config.toml
hidden_size = 224
experts_per_token = 4
hidden_act = "cubed_relu"
moe_layers = [5, 6, 7, 8, 9, 10, 11, 12, 13, 14, 15]
routed_scale = 2.0
balance_loss = 0.000414
init_std_router = 0.0142
norm_eps = 1e-06
optimizer = "soap_variant"
batch_tokens = [32768, 65536, 131072]
max_seq_len = 256
train_tokens = 398900000
max_steps = 5528
dataset = "wikipedia_en"
Below are experts of layer 5 (counted from 0) of a mixture-of-experts language model. Rows are named router (the router's row for the expert), up (a neuron's input weights, with its number) and show model dimensions 0-223. Each number is 200 + 30 x the weight over its row's rms, rounded and kept within 0 to 999.
After each expert's rows: "mostly gets" lists some tokens that are sent to it at least half of the time. This comes from a sample of Wikipedia text that the model never trained on.

# expert 150
router,179,198,258,225,219,198,219,214,216,185,174,162,223,203,243,196,217,261,249,197,186,184,212,233,171,195,173,216,175,181,178,228,191,188,208,219,201,177,221,199,218,237,180,148,161,208,180,191,206,203,221,195,218,187,228,201,142,239,205,229,237,218,193,178,180,215,253,162,124,168,147,213,226,229,186,216,239,203,197,177,188,250,198,209,194,169,205,231,172,229,196,178,245,235,222,162,218,227,195,236,193,193,215,280,195,190,182,192,245,172,247,240,158,224,220,176,167,248,247,217,199,265,157,227,196,242,217,236,197,187,190,165,203,257,138,202,171,158,266,246,228,228,227,226,200,189,209,174,246,201,194,208,212,184,209,161,190,243,217,247,216,189,219,233,182,155,171,182,194,181,227,162,231,226,195,223,221,138,205,204,238,245,197,233,215,220,262,185,167,158,215,193,197,214,221,208,234,155,142,225,245,164,212,156,195,204,203,227,190,218,239,200,226,185,185,142,148,159,239,182,162,183,286,241
up0,182,240,182,230,154,230,222,178,219,236,145,194,218,199,178,252,197,177,146,228,182,220,223,254,217,197,194,260,192,208,132,190,230,203,179,114,179,201,232,171,195,226,224,229,184,205,174,200,245,209,187,154,193,206,178,233,195,296,227,229,225,200,196,268,204,206,237,158,201,215,191,246,200,171,195,221,215,234,185,176,164,220,190,227,182,190,231,126,186,203,271,162,155,234,213,209,199,168,199,229,214,206,136,210,250,224,202,232,161,236,189,130,258,190,198,178,234,216,195,220,199,244,195,170,139,184,203,231,212,156,240,182,215,184,203,159,251,174,207,201,225,204,249,213,198,186,200,195,231,180,189,196,178,254,188,203,219,142,177,167,264,201,230,152,185,211,227,171,146,170,245,242,224,224,139,212,216,201,202,174,213,173,202,196,224,201,185,193,208,184,237,242,193,216,194,228,223,213,207,201,210,190,192,161,138,147,184,151,176,184,206,202,201,194,218,226,204,206,196,231,258,161,191,209
up1,239,275,255,185,201,190,198,225,100,192,199,180,213,167,217,214,189,221,210,212,204,232,175,238,172,253,198,217,202,188,216,214,209,191,142,186,266,163,180,205,168,212,210,188,246,238,254,165,178,181,218,211,198,122,189,186,201,126,199,199,186,226,245,211,211,189,238,165,213,202,268,227,218,213,208,211,226,224,143,149,156,243,224,209,216,252,213,217,211,223,224,207,222,207,209,185,221,205,225,162,186,236,210,221,227,225,191,233,212,186,206,237,201,232,150,217,161,211,199,276,184,201,214,228,245,188,181,199,159,220,204,229,166,202,189,176,208,153,267,248,201,188,184,177,278,211,148,216,184,203,191,230,174,224,219,180,195,252,285,221,213,188,178,226,187,176,163,188,180,228,224,185,235,225,197,191,165,188,157,192,174,159,206,155,198,163,213,148,199,199,220,235,193,163,248,208,203,210,170,244,196,219,145,184,188,227,179,214,159,228,191,162,199,221,189,171,171,178,195,171,153,233,189,254
up2,186,219,199,225,224,211,196,215,176,195,230,222,179,206,160,204,249,205,203,204,170,164,199,193,237,185,174,203,233,195,154,178,174,218,206,187,198,212,243,244,191,224,196,209,234,171,193,202,165,280,216,194,163,189,200,178,221,177,218,284,240,225,174,195,182,191,206,168,199,160,204,227,179,223,194,177,199,191,143,200,137,199,206,241,144,214,284,179,188,211,170,200,188,200,137,177,174,206,211,174,224,177,214,247,195,201,150,224,196,192,189,188,143,253,238,204,202,244,210,219,207,211,193,188,170,238,233,236,183,185,130,240,169,248,171,298,195,211,255,213,222,154,213,168,210,194,171,166,183,179,208,207,201,239,153,196,207,201,186,225,220,203,225,212,184,214,204,245,154,229,231,248,218,221,231,182,240,146,220,207,209,219,202,219,146,171,143,154,209,198,141,203,155,256,245,232,262,207,191,193,234,162,192,247,233,244,221,232,161,189,169,255,170,213,160,228,181,226,239,190,177,223,222,208
up3,117,224,269,238,240,179,158,186,242,179,162,186,206,172,202,220,259,181,146,190,173,172,182,200,171,186,209,230,214,186,165,169,192,242,208,236,188,186,239,195,247,253,222,180,234,241,168,241,222,172,235,202,196,180,218,203,224,218,229,248,180,242,153,198,183,245,214,191,196,144,182,168,206,230,194,208,230,193,227,249,175,246,183,213,214,196,208,143,190,186,173,225,202,248,211,170,202,239,184,202,203,158,222,263,195,173,180,222,208,156,208,234,214,198,192,266,156,224,223,218,220,149,169,181,217,218,149,217,188,173,218,186,188,217,181,162,173,187,182,192,208,206,248,288,209,233,182,153,197,203,215,167,196,156,245,165,194,268,191,239,249,203,200,233,187,143,199,218,170,177,185,228,218,238,178,229,212,177,171,211,144,196,190,190,182,219,261,185,224,199,251,189,250,198,197,223,240,208,225,179,175,173,196,179,222,182,260,231,191,248,224,204,210,237,152,172,171,192,185,173,202,223,267,216
mostly gets: " Ass", "emb", "x", " Ma", "ur"

# expert 39
router,193,271,171,199,205,128,166,227,157,154,158,222,160,190,264,187,182,170,111,260,169,227,195,226,240,196,149,221,199,198,175,216,163,224,195,194,202,219,234,183,202,215,191,228,217,174,181,223,179,218,247,207,246,215,178,171,205,228,217,157,220,200,186,240,188,242,187,183,211,237,226,236,227,240,189,174,153,236,188,199,133,248,198,197,182,152,202,129,188,248,234,194,203,192,200,214,217,199,281,216,229,234,176,215,260,189,211,219,205,181,180,187,205,241,155,243,191,255,174,164,165,222,199,229,192,191,215,161,201,220,259,166,157,171,243,196,158,168,201,174,144,163,198,177,176,183,181,189,161,153,215,185,184,223,176,214,213,175,225,181,211,161,195,218,173,219,160,233,204,182,206,184,154,182,181,172,232,213,197,154,194,167,166,208,170,190,261,232,230,174,189,201,184,215,211,222,235,217,166,212,198,220,168,207,200,172,234,241,177,143,201,275,200,183,191,205,250,241,181,206,220,237,182,203
up1,209,229,254,164,186,166,191,207,214,249,203,194,183,217,202,199,195,232,168,242,213,205,262,204,193,194,209,219,183,172,214,208,261,223,173,201,182,178,164,209,202,154,210,244,210,154,218,194,192,193,235,148,211,249,198,271,264,179,198,230,184,210,212,174,171,151,183,179,182,222,146,229,195,241,186,204,190,220,173,224,221,206,241,218,207,179,145,176,193,194,198,219,204,235,198,192,190,155,192,147,169,234,207,208,168,200,212,180,213,166,241,235,192,250,219,151,147,190,240,227,157,218,214,189,193,190,243,185,257,243,218,239,155,179,203,241,190,210,277,202,186,183,206,182,151,202,177,185,211,159,193,227,184,188,189,187,164,170,239,158,203,151,215,248,195,258,217,155,208,199,201,164,199,191,140,170,148,160,176,247,212,142,239,211,161,155,186,231,218,237,138,182,155,208,193,243,165,247,230,188,226,190,178,171,182,222,201,179,218,166,156,201,174,197,252,176,228,161,160,182,165,179,129,241
up2,168,209,200,205,201,179,202,210,215,171,192,216,209,145,218,162,191,223,195,153,158,158,180,186,221,227,187,164,249,141,235,190,191,157,178,213,147,207,192,226,248,207,197,198,220,283,187,219,155,167,221,204,210,211,160,199,209,222,220,193,273,235,177,215,224,227,181,255,205,218,216,203,179,208,194,152,226,268,230,194,180,207,234,199,176,217,238,164,177,195,229,193,183,197,226,147,235,164,195,251,264,235,149,228,184,213,130,193,215,162,177,218,199,246,224,210,218,214,184,179,186,167,194,178,185,218,204,211,177,162,223,175,148,231,234,216,188,162,205,195,170,171,259,193,201,218,148,224,162,190,249,233,189,212,191,168,251,214,242,185,160,226,176,234,212,207,178,176,213,176,158,210,212,266,180,193,184,179,157,146,221,170,206,191,181,228,252,204,229,182,240,230,217,158,155,194,193,128,201,137,168,204,193,187,221,234,233,172,177,202,163,229,205,173,181,218,232,195,217,193,193,241,302,226
up3,142,218,173,206,229,110,225,203,162,228,204,212,207,230,183,217,188,207,176,153,190,196,137,205,185,237,252,192,198,174,178,222,218,221,131,174,136,185,154,179,228,166,162,239,250,235,238,197,248,141,227,232,232,179,217,198,233,219,223,249,203,162,198,168,197,226,275,210,223,199,220,195,185,272,226,179,178,210,195,234,221,247,214,148,174,161,195,185,248,195,237,204,205,201,197,212,153,211,243,214,192,199,183,190,245,205,157,167,215,197,242,199,202,197,180,169,171,238,212,200,195,264,176,189,207,230,227,218,214,179,227,179,215,201,245,243,167,135,134,182,215,198,171,195,217,269,142,196,185,181,204,217,236,172,198,193,211,220,211,160,250,162,177,197,202,189,176,171,230,177,195,233,205,186,207,190,219,230,213,171,207,169,178,139,128,173,212,138,207,173,213,179,171,208,232,206,200,166,175,163,193,201,184,265,193,178,226,195,158,214,228,185,193,160,171,182,244,243,177,217,216,212,207,227
up4,226,195,211,173,176,227,184,247,162,191,186,222,175,256,199,159,218,225,219,146,165,227,221,195,227,186,179,193,182,221,266,241,257,215,150,180,134,163,177,203,217,217,146,149,213,212,215,212,191,168,167,202,248,152,216,169,203,189,175,211,180,161,227,174,216,160,204,187,144,191,242,162,186,139,239,207,236,199,209,236,200,211,158,221,148,225,176,168,200,239,234,218,175,207,205,205,189,207,214,183,202,193,201,213,210,171,200,151,188,167,178,284,164,239,218,197,200,190,231,212,165,134,214,245,206,191,260,176,189,200,268,126,157,195,215,200,138,151,211,201,241,214,179,186,112,210,221,282,185,214,195,219,187,195,171,184,243,193,194,199,206,218,188,203,199,194,178,194,218,164,180,237,193,201,207,214,246,198,198,171,178,199,134,176,174,218,241,216,185,155,195,216,224,171,215,237,238,187,166,250,197,198,218,261,195,194,196,228,224,221,254,197,234,231,202,145,225,201,205,209,245,214,226,222
mostly gets: "son", "berg", "ton", "ington", "ham", " Scott"

# expert 223
router,210,228,176,188,166,158,193,159,188,226,156,195,146,229,203,191,182,220,211,223,197,188,244,204,226,223,147,210,157,171,160,192,272,206,186,219,152,195,247,211,217,224,197,211,200,164,251,185,206,190,285,151,245,231,269,155,212,175,195,169,205,221,203,213,151,182,187,177,185,234,200,214,206,184,191,166,205,202,237,182,237,188,166,157,220,148,231,175,207,243,209,232,249,169,205,262,157,250,184,258,256,208,207,205,193,174,231,158,230,179,219,204,149,227,183,167,221,152,183,237,232,226,192,189,169,166,202,146,198,227,197,227,207,235,189,188,174,167,152,163,167,205,190,195,198,204,162,189,190,151,203,226,170,186,183,176,228,177,154,263,210,180,247,237,186,250,177,214,137,210,189,174,158,163,237,239,191,228,168,187,180,220,164,252,170,203,252,208,264,202,191,147,180,173,208,222,191,241,213,177,189,238,183,224,218,209,202,219,204,193,220,184,215,128,196,154,223,231,211,224,213,193,183,234
up0,138,188,185,231,250,176,192,261,253,217,165,161,175,210,214,266,221,248,187,216,189,160,152,213,231,192,247,231,290,139,180,238,236,214,218,186,215,186,232,180,250,225,199,220,171,192,220,227,225,184,147,195,188,163,224,226,204,222,143,164,220,234,185,231,225,216,252,249,238,147,226,194,170,240,193,176,167,156,210,170,214,207,170,182,223,231,261,183,194,165,209,211,176,188,207,217,191,226,173,225,209,188,205,175,200,266,193,183,148,211,176,260,207,189,221,172,162,178,201,216,279,212,198,228,197,182,202,197,214,233,192,198,238,241,173,153,211,188,168,191,170,211,169,156,197,194,145,162,163,192,234,151,170,205,208,176,231,198,161,192,225,226,188,187,183,220,183,174,220,178,174,227,204,221,187,207,230,213,198,167,176,150,203,184,153,219,202,241,205,152,150,194,221,189,230,162,146,207,223,232,222,176,265,251,186,193,174,183,181,180,181,271,210,219,204,190,177,181,214,252,212,207,163,223
up1,243,175,245,212,212,252,185,185,148,182,221,247,221,163,175,196,176,153,236,192,226,188,219,175,193,258,219,182,257,191,188,188,220,185,230,201,226,167,200,233,189,198,120,197,215,168,244,220,246,222,197,212,240,126,215,212,154,200,181,197,168,184,175,210,162,181,284,213,216,181,199,177,212,189,243,182,234,225,205,210,202,189,187,207,243,189,244,242,150,195,202,213,245,167,210,216,158,210,162,210,181,208,170,201,128,202,183,235,199,167,224,205,182,147,198,191,215,174,173,187,242,200,226,216,177,256,225,215,211,168,151,189,259,228,192,222,169,203,132,212,170,206,257,193,214,233,195,213,207,106,199,189,181,179,189,200,212,215,211,243,169,181,159,191,211,167,186,210,206,216,194,192,223,221,208,195,192,203,148,240,199,287,216,206,213,205,228,155,197,199,233,148,180,202,234,210,201,227,169,166,197,223,141,268,240,213,189,158,175,234,219,230,233,202,194,199,208,176,191,266,130,225,235,219
up2,181,218,213,203,207,219,149,179,188,247,186,206,172,269,224,233,169,207,201,200,222,217,208,206,210,214,202,185,201,199,190,201,208,201,201,210,177,222,203,199,228,211,200,202,195,143,199,193,261,202,174,182,256,187,225,160,226,219,177,186,130,247,176,248,212,222,146,181,251,205,198,203,205,179,214,181,218,228,220,233,251,205,195,162,252,192,157,141,201,229,175,162,220,200,171,211,169,194,209,224,226,177,192,222,185,204,209,139,139,178,228,199,167,207,224,202,122,221,276,143,209,216,226,179,165,203,184,232,211,210,162,146,227,223,234,182,213,179,192,195,244,129,155,227,223,210,194,185,212,246,213,190,239,142,243,230,177,234,181,222,148,153,211,200,222,200,213,224,178,205,225,183,205,237,175,174,191,233,257,193,162,190,218,224,203,216,231,157,243,222,159,221,197,181,119,143,201,212,143,172,254,234,176,264,205,216,250,227,227,160,172,229,191,192,262,152,221,190,181,228,174,172,204,166
up3,178,163,175,216,192,189,158,188,167,163,160,125,177,185,215,203,219,150,154,227,219,139,209,222,276,191,212,235,227,199,175,182,167,204,219,161,149,148,214,200,264,159,208,222,209,208,178,137,171,160,209,141,234,216,147,200,215,225,183,179,167,181,186,241,248,214,120,247,187,238,174,240,150,212,214,222,148,207,217,229,147,170,174,180,185,236,185,215,183,204,172,176,212,220,224,193,171,155,266,268,176,245,223,208,200,220,225,202,186,174,205,247,213,210,232,174,185,222,224,215,164,164,231,170,201,193,249,164,232,148,154,194,219,133,191,198,180,291,220,193,234,204,211,152,221,207,191,238,190,237,200,206,205,208,216,200,215,237,185,220,241,234,201,199,211,204,204,188,168,180,225,244,162,182,199,198,209,211,172,206,209,145,171,170,224,222,229,208,202,193,175,180,197,207,167,175,206,218,194,187,203,250,184,151,178,205,136,174,175,183,213,220,195,192,214,204,211,224,231,199,161,253,239,209
mostly gets: "o", " Bo", " Mo", " To", " no", " nov"

# expert 58
router,188,235,240,215,226,193,243,219,188,192,211,188,223,220,215,198,189,185,170,219,193,216,278,244,234,200,179,228,200,216,190,267,230,174,186,105,165,222,160,167,218,211,177,218,241,163,205,177,209,208,236,191,205,267,228,184,167,193,227,203,115,203,174,213,173,208,212,205,223,250,169,175,167,233,215,177,202,198,186,182,178,208,208,215,214,175,177,161,227,148,239,178,268,180,201,267,192,196,242,232,203,217,207,195,222,200,173,152,158,243,243,191,197,190,223,189,210,222,217,220,177,165,224,227,182,160,184,189,189,215,173,166,199,185,183,203,228,267,175,212,244,240,208,239,201,212,216,263,200,225,196,185,237,209,159,271,180,196,219,179,177,237,185,161,214,227,225,235,219,245,209,253,198,180,226,178,224,183,178,152,240,173,216,205,222,245,244,230,156,184,211,238,161,174,250,249,165,164,143,209,236,198,182,230,224,180,169,200,203,149,198,208,229,191,254,242,204,240,145,236,200,152,216,224
up2,190,195,233,201,274,228,194,184,244,221,179,204,235,159,263,204,195,236,216,193,236,178,168,209,209,199,265,228,166,173,170,197,183,203,201,150,214,161,181,250,247,161,195,198,201,199,149,218,176,236,258,197,256,201,247,195,192,148,283,208,225,254,162,215,206,153,235,162,235,194,197,200,197,189,222,162,216,240,170,203,183,200,199,174,193,237,179,195,211,187,181,233,197,232,183,201,203,165,188,152,184,197,176,259,216,170,170,132,140,211,223,244,219,209,205,190,221,179,150,168,176,160,210,181,199,197,200,193,155,215,190,217,191,226,215,234,214,226,187,193,217,184,193,216,194,170,247,188,191,158,209,159,195,161,150,271,248,220,172,122,224,187,202,215,180,215,232,206,197,190,195,212,230,207,198,235,238,196,171,197,217,247,206,166,173,225,231,234,173,220,265,206,175,201,233,209,207,154,175,174,207,176,179,203,192,262,169,248,167,259,193,162,177,130,144,207,254,188,203,187,150,192,196,181
up3,202,201,158,188,205,202,202,174,211,151,166,172,193,260,215,179,164,208,219,217,272,136,231,171,205,190,186,205,199,208,197,202,177,142,195,173,272,224,159,224,214,169,183,224,253,160,173,187,134,178,189,209,193,154,247,147,227,261,212,251,175,273,209,226,227,193,190,166,225,242,227,147,154,230,190,218,233,251,183,236,216,220,167,200,191,222,184,211,190,194,232,220,202,193,169,194,176,208,208,213,215,200,198,164,186,157,160,158,189,141,189,204,183,225,234,210,238,197,192,160,188,256,255,203,197,223,241,249,136,160,193,178,184,173,188,201,216,205,227,199,218,218,190,210,184,178,172,227,185,221,212,156,214,199,198,211,235,206,169,222,145,169,243,181,186,210,225,179,193,181,198,184,216,196,213,191,254,218,223,189,226,211,166,167,159,187,229,213,220,169,172,181,223,223,205,205,171,184,226,237,311,248,221,234,192,251,203,204,140,150,158,140,195,137,233,223,240,205,196,204,182,207,188,194
up4,238,192,227,188,196,205,220,187,198,179,174,180,247,255,193,197,200,193,179,209,238,230,194,235,233,226,201,275,211,106,178,135,213,202,252,166,200,224,168,207,228,203,225,264,236,220,174,179,214,256,224,181,240,216,232,236,212,222,159,191,163,228,213,228,221,213,200,240,176,218,170,225,152,206,207,158,209,220,220,199,220,203,211,244,199,210,219,204,194,208,182,198,233,174,206,216,155,148,140,195,230,171,142,234,178,225,207,201,197,201,255,218,219,170,242,207,239,171,226,183,197,236,253,217,202,214,211,212,199,177,175,141,189,189,222,202,235,260,160,209,157,223,203,223,200,193,177,223,240,224,167,193,238,191,205,216,216,175,202,227,154,179,193,165,230,151,204,160,170,187,154,156,221,215,175,161,216,199,236,222,143,210,215,204,145,180,220,189,196,244,207,206,222,160,155,150,252,172,182,192,241,203,182,212,213,215,188,147,150,211,166,140,143,149,174,276,203,216,193,254,204,246,237,183
up5,255,199,202,201,198,248,168,177,149,199,211,211,189,209,188,191,210,208,196,183,239,179,189,214,245,205,270,250,145,184,200,240,183,210,205,193,233,208,169,169,171,176,135,226,245,193,162,218,170,155,201,163,213,174,226,213,191,231,217,257,216,220,172,210,150,178,217,240,271,221,224,226,182,172,201,194,209,162,166,211,186,229,161,263,141,180,298,244,227,188,205,176,216,180,177,186,222,182,191,149,213,215,189,139,255,224,181,215,215,192,208,249,249,171,201,195,245,217,232,195,199,211,201,202,184,201,200,195,250,133,178,215,245,148,219,192,204,241,192,235,249,239,222,200,244,202,172,201,212,183,207,193,197,200,235,182,226,181,173,258,200,196,197,179,245,190,213,260,241,220,223,172,196,219,198,216,190,204,175,166,180,235,249,241,176,216,182,160,200,184,179,153,195,164,232,201,183,186,252,246,239,247,227,191,176,200,194,180,169,200,151,187,180,184,187,247,266,214,203,189,152,231,156,148
mostly gets: "au", "ke", "ru", "ri", "arri", "du"

# expert 93
router,149,204,251,167,165,226,224,207,205,177,223,214,227,181,206,215,220,162,200,178,170,183,157,228,170,150,188,165,186,246,261,226,157,233,220,184,198,172,157,172,189,183,196,207,190,177,203,228,245,230,147,225,189,193,146,185,225,174,187,165,145,221,249,276,210,153,175,203,198,168,209,190,208,242,200,146,223,182,183,222,215,236,152,220,160,240,177,198,198,176,167,212,133,227,219,205,250,269,240,195,170,187,202,178,157,240,223,246,237,210,208,222,163,177,160,181,209,154,195,229,203,169,245,212,210,203,198,172,202,187,198,193,166,184,208,194,210,173,157,220,197,163,194,204,181,224,171,180,192,183,192,210,211,252,153,206,168,168,248,156,180,193,217,191,188,165,221,228,227,211,224,204,194,217,188,202,207,153,169,245,171,203,191,126,250,212,153,163,211,236,245,239,211,258,190,221,230,205,222,209,157,192,165,221,136,197,243,212,246,245,232,193,207,227,174,179,175,227,220,118,168,169,146,191
up0,243,209,205,248,227,174,205,171,183,228,188,193,195,213,248,213,205,211,233,225,231,217,236,172,210,227,224,207,215,192,172,179,231,157,160,210,169,217,233,191,221,200,209,186,163,191,213,216,165,178,266,140,188,164,281,220,218,262,179,240,241,176,167,172,177,211,233,209,234,200,209,200,239,206,198,253,178,196,237,218,179,205,212,195,238,205,226,218,191,209,199,206,218,162,200,181,159,196,170,200,181,180,225,208,212,175,229,136,147,221,232,194,219,191,229,217,143,210,198,177,209,218,164,212,145,189,217,229,226,205,169,266,190,177,199,195,223,195,230,211,193,230,194,274,216,187,179,185,203,223,210,199,187,166,247,215,192,212,183,211,231,171,199,191,218,215,185,194,206,207,182,231,214,177,248,215,164,265,221,170,185,197,181,253,175,157,246,237,163,172,134,90,206,169,224,168,173,181,176,162,224,215,254,185,225,202,181,186,170,170,193,273,192,200,251,263,244,168,184,290,253,225,242,198
up1,182,236,219,229,214,143,214,163,151,214,248,219,170,228,193,170,192,201,204,226,214,197,180,215,194,195,214,182,218,164,224,211,154,182,229,191,217,206,211,220,245,200,222,173,163,164,235,183,212,180,167,181,201,192,222,198,210,205,187,221,161,177,226,187,172,218,189,200,177,183,122,207,267,193,209,160,244,208,227,178,250,185,206,155,179,194,195,199,174,190,161,283,210,188,215,253,159,215,205,236,180,221,194,183,238,215,238,232,202,201,167,152,144,204,146,175,158,162,200,133,214,216,152,200,189,101,224,177,222,206,232,219,197,200,259,187,191,219,218,176,184,194,205,216,189,190,264,250,211,204,239,235,186,180,207,153,141,199,237,186,222,125,176,169,211,198,180,231,191,235,225,207,205,171,220,218,205,223,210,166,227,232,200,224,117,163,239,178,209,227,206,207,166,163,219,157,178,182,150,165,203,278,210,175,207,205,205,222,187,183,154,186,131,193,287,214,200,182,182,197,172,175,181,213
up2,203,175,257,209,164,246,177,196,192,203,142,199,209,196,215,218,223,199,197,242,237,164,167,237,200,178,153,184,189,197,202,220,229,225,247,246,154,170,144,226,179,157,191,200,211,180,177,187,249,177,202,188,179,189,175,230,191,188,177,173,169,222,250,205,228,196,168,203,145,188,222,228,164,215,211,218,177,204,156,236,193,179,173,207,196,227,233,234,227,184,212,192,247,175,236,232,200,238,191,207,171,219,166,160,158,182,267,226,212,221,230,231,191,195,212,187,219,262,222,219,214,164,163,165,182,186,182,231,159,242,150,157,180,186,155,159,184,136,243,225,235,215,213,212,157,190,264,247,212,256,224,147,228,134,166,210,225,178,210,206,226,213,224,237,236,172,232,240,162,148,211,260,172,219,191,214,191,172,168,217,225,238,211,264,215,183,232,251,156,195,167,180,225,214,261,161,167,211,229,231,236,217,248,189,221,169,221,195,210,209,234,218,193,221,158,172,185,196,159,231,176,229,167,241
up3,223,165,168,235,200,159,178,208,185,221,181,202,174,212,221,184,217,220,210,226,234,213,247,172,224,215,199,204,243,139,209,203,244,210,171,176,210,230,206,228,211,229,259,172,204,202,203,184,168,178,247,154,203,216,251,188,210,281,150,217,222,178,170,145,183,237,216,191,214,260,237,189,191,201,200,238,163,237,188,171,182,160,200,190,210,124,207,200,196,202,160,189,210,179,203,223,152,194,157,221,220,199,185,196,204,161,187,172,187,207,216,214,220,159,226,118,166,234,228,170,193,226,206,189,193,209,148,269,207,230,204,226,249,228,235,217,214,198,211,188,191,198,214,210,226,186,197,259,214,239,136,148,219,194,228,202,215,229,203,211,213,177,202,180,207,229,207,228,157,202,177,230,184,181,250,191,171,245,226,187,228,192,187,276,168,215,245,223,135,179,130,116,156,161,213,176,216,200,182,239,220,240,203,191,226,200,170,210,151,171,224,228,223,185,251,212,240,161,196,259,210,238,238,248
mostly gets: " film", " group", " game", " album", " song", " show"

# expert 13
router,174,185,243,197,183,190,254,192,202,190,155,203,205,209,204,212,212,176,245,156,167,171,190,186,205,233,223,162,206,239,257,186,129,195,177,254,149,172,213,157,188,196,184,207,208,209,220,192,185,233,183,240,226,234,154,153,183,192,204,151,175,167,204,260,192,191,190,236,227,143,163,154,225,222,221,159,176,206,212,202,228,152,216,173,155,213,243,207,213,180,190,199,196,214,165,251,171,263,207,227,228,166,200,162,170,189,253,192,201,195,154,192,154,226,267,215,205,222,194,228,238,228,204,225,178,230,164,208,176,221,199,153,210,162,207,253,179,186,181,205,196,178,280,163,220,224,175,219,245,197,186,177,203,179,216,166,252,196,221,185,166,226,195,199,265,157,198,166,221,183,237,170,196,259,152,207,139,192,209,200,225,241,212,182,204,238,164,247,216,244,240,255,273,208,152,183,175,191,207,172,198,212,164,241,218,230,190,183,225,184,215,202,195,209,180,173,229,169,222,173,140,173,167,241
up1,230,196,150,206,161,187,228,233,195,162,161,172,204,251,270,221,206,215,209,170,257,146,170,203,204,162,212,211,135,194,233,179,169,221,211,219,224,265,219,271,213,163,178,239,221,188,186,148,173,255,215,233,130,183,186,154,265,194,245,192,171,189,210,193,209,217,231,207,233,233,235,175,266,203,211,216,217,229,175,252,182,200,195,194,206,189,189,183,197,235,243,186,248,215,200,178,178,171,207,173,217,192,189,213,243,209,254,214,224,184,218,199,216,214,176,199,172,170,227,176,170,228,217,207,189,166,233,187,235,232,216,192,174,200,161,179,204,230,247,182,191,181,233,205,199,228,174,240,174,163,251,192,201,250,169,214,213,231,233,241,169,238,231,195,217,222,187,180,240,230,213,248,146,198,210,216,167,224,222,217,166,170,253,193,238,218,204,230,156,239,243,229,236,222,177,215,164,152,248,208,220,159,196,126,154,240,229,192,173,175,239,250,190,209,197,239,219,232,230,214,236,213,223,239
up2,221,241,217,235,158,167,205,226,233,253,122,137,165,193,217,185,216,182,164,212,207,192,203,165,255,239,206,223,234,210,215,199,158,157,188,201,172,168,259,215,233,211,208,222,205,160,193,243,223,205,230,180,225,182,230,187,171,170,203,204,188,212,153,227,200,161,198,202,218,175,231,194,172,183,190,158,172,200,199,231,168,234,198,177,215,177,226,164,225,206,208,193,204,159,180,248,207,222,205,236,188,171,185,160,146,191,218,187,229,174,172,171,204,189,231,212,265,151,194,245,219,242,135,263,178,280,196,202,232,211,154,145,251,215,189,199,182,186,210,234,178,206,220,225,205,177,211,190,235,228,183,155,190,191,137,206,222,237,129,205,226,230,144,181,229,225,152,209,182,165,214,247,187,226,187,194,220,259,189,169,195,264,135,218,219,224,222,227,243,206,207,157,242,225,199,203,251,217,187,170,170,190,177,192,198,224,120,179,202,191,230,213,181,223,199,199,178,235,259,198,218,215,189,247
up3,183,206,252,178,221,190,239,200,221,184,162,221,188,190,217,213,152,234,134,210,179,183,206,194,163,261,156,160,170,214,229,239,246,204,258,189,270,202,245,184,194,238,220,197,161,172,207,237,188,191,231,209,183,142,275,173,185,241,220,172,211,221,231,198,219,166,217,176,171,208,226,191,179,150,229,246,235,187,220,166,189,190,223,199,226,241,155,173,230,270,198,225,184,248,205,170,171,222,173,180,219,233,223,186,226,191,232,155,172,161,170,255,180,213,201,171,151,173,196,151,159,194,206,231,169,221,212,239,242,229,214,235,238,248,215,167,168,198,216,162,187,181,217,194,195,217,239,179,171,241,221,145,198,165,198,161,196,197,155,216,200,208,194,253,170,186,181,258,196,224,234,233,176,193,228,158,165,260,224,162,144,223,165,172,161,198,219,187,222,199,196,197,202,188,213,223,158,205,186,248,270,209,197,223,179,147,235,193,158,167,171,162,222,180,236,181,230,204,222,236,192,180,201,175
up4,189,215,224,231,171,220,250,202,228,240,206,114,120,159,254,212,175,204,189,206,185,226,232,229,251,191,192,187,201,223,181,248,196,213,215,196,170,232,198,155,176,210,218,217,163,170,256,141,214,199,214,239,248,225,186,203,201,182,241,184,202,169,174,197,235,195,195,212,225,161,131,192,232,221,242,177,202,204,225,241,181,217,195,241,147,230,226,163,185,148,214,249,172,227,214,179,193,227,210,235,181,177,183,199,191,194,252,211,168,197,164,163,142,131,210,244,250,246,206,211,210,202,229,206,221,162,192,187,161,192,221,166,215,154,232,218,198,214,192,173,189,194,238,211,236,251,238,187,224,231,187,196,178,222,235,163,244,189,232,188,147,228,143,215,262,221,192,200,205,169,149,256,223,223,214,161,199,214,176,181,169,239,195,254,196,215,165,254,213,288,182,193,206,226,168,142,163,165,173,218,188,198,218,213,179,200,228,170,211,214,170,223,172,234,217,187,185,232,197,184,228,190,179,164
mostly gets: " part", " appear", " them", " remain", " period", " form"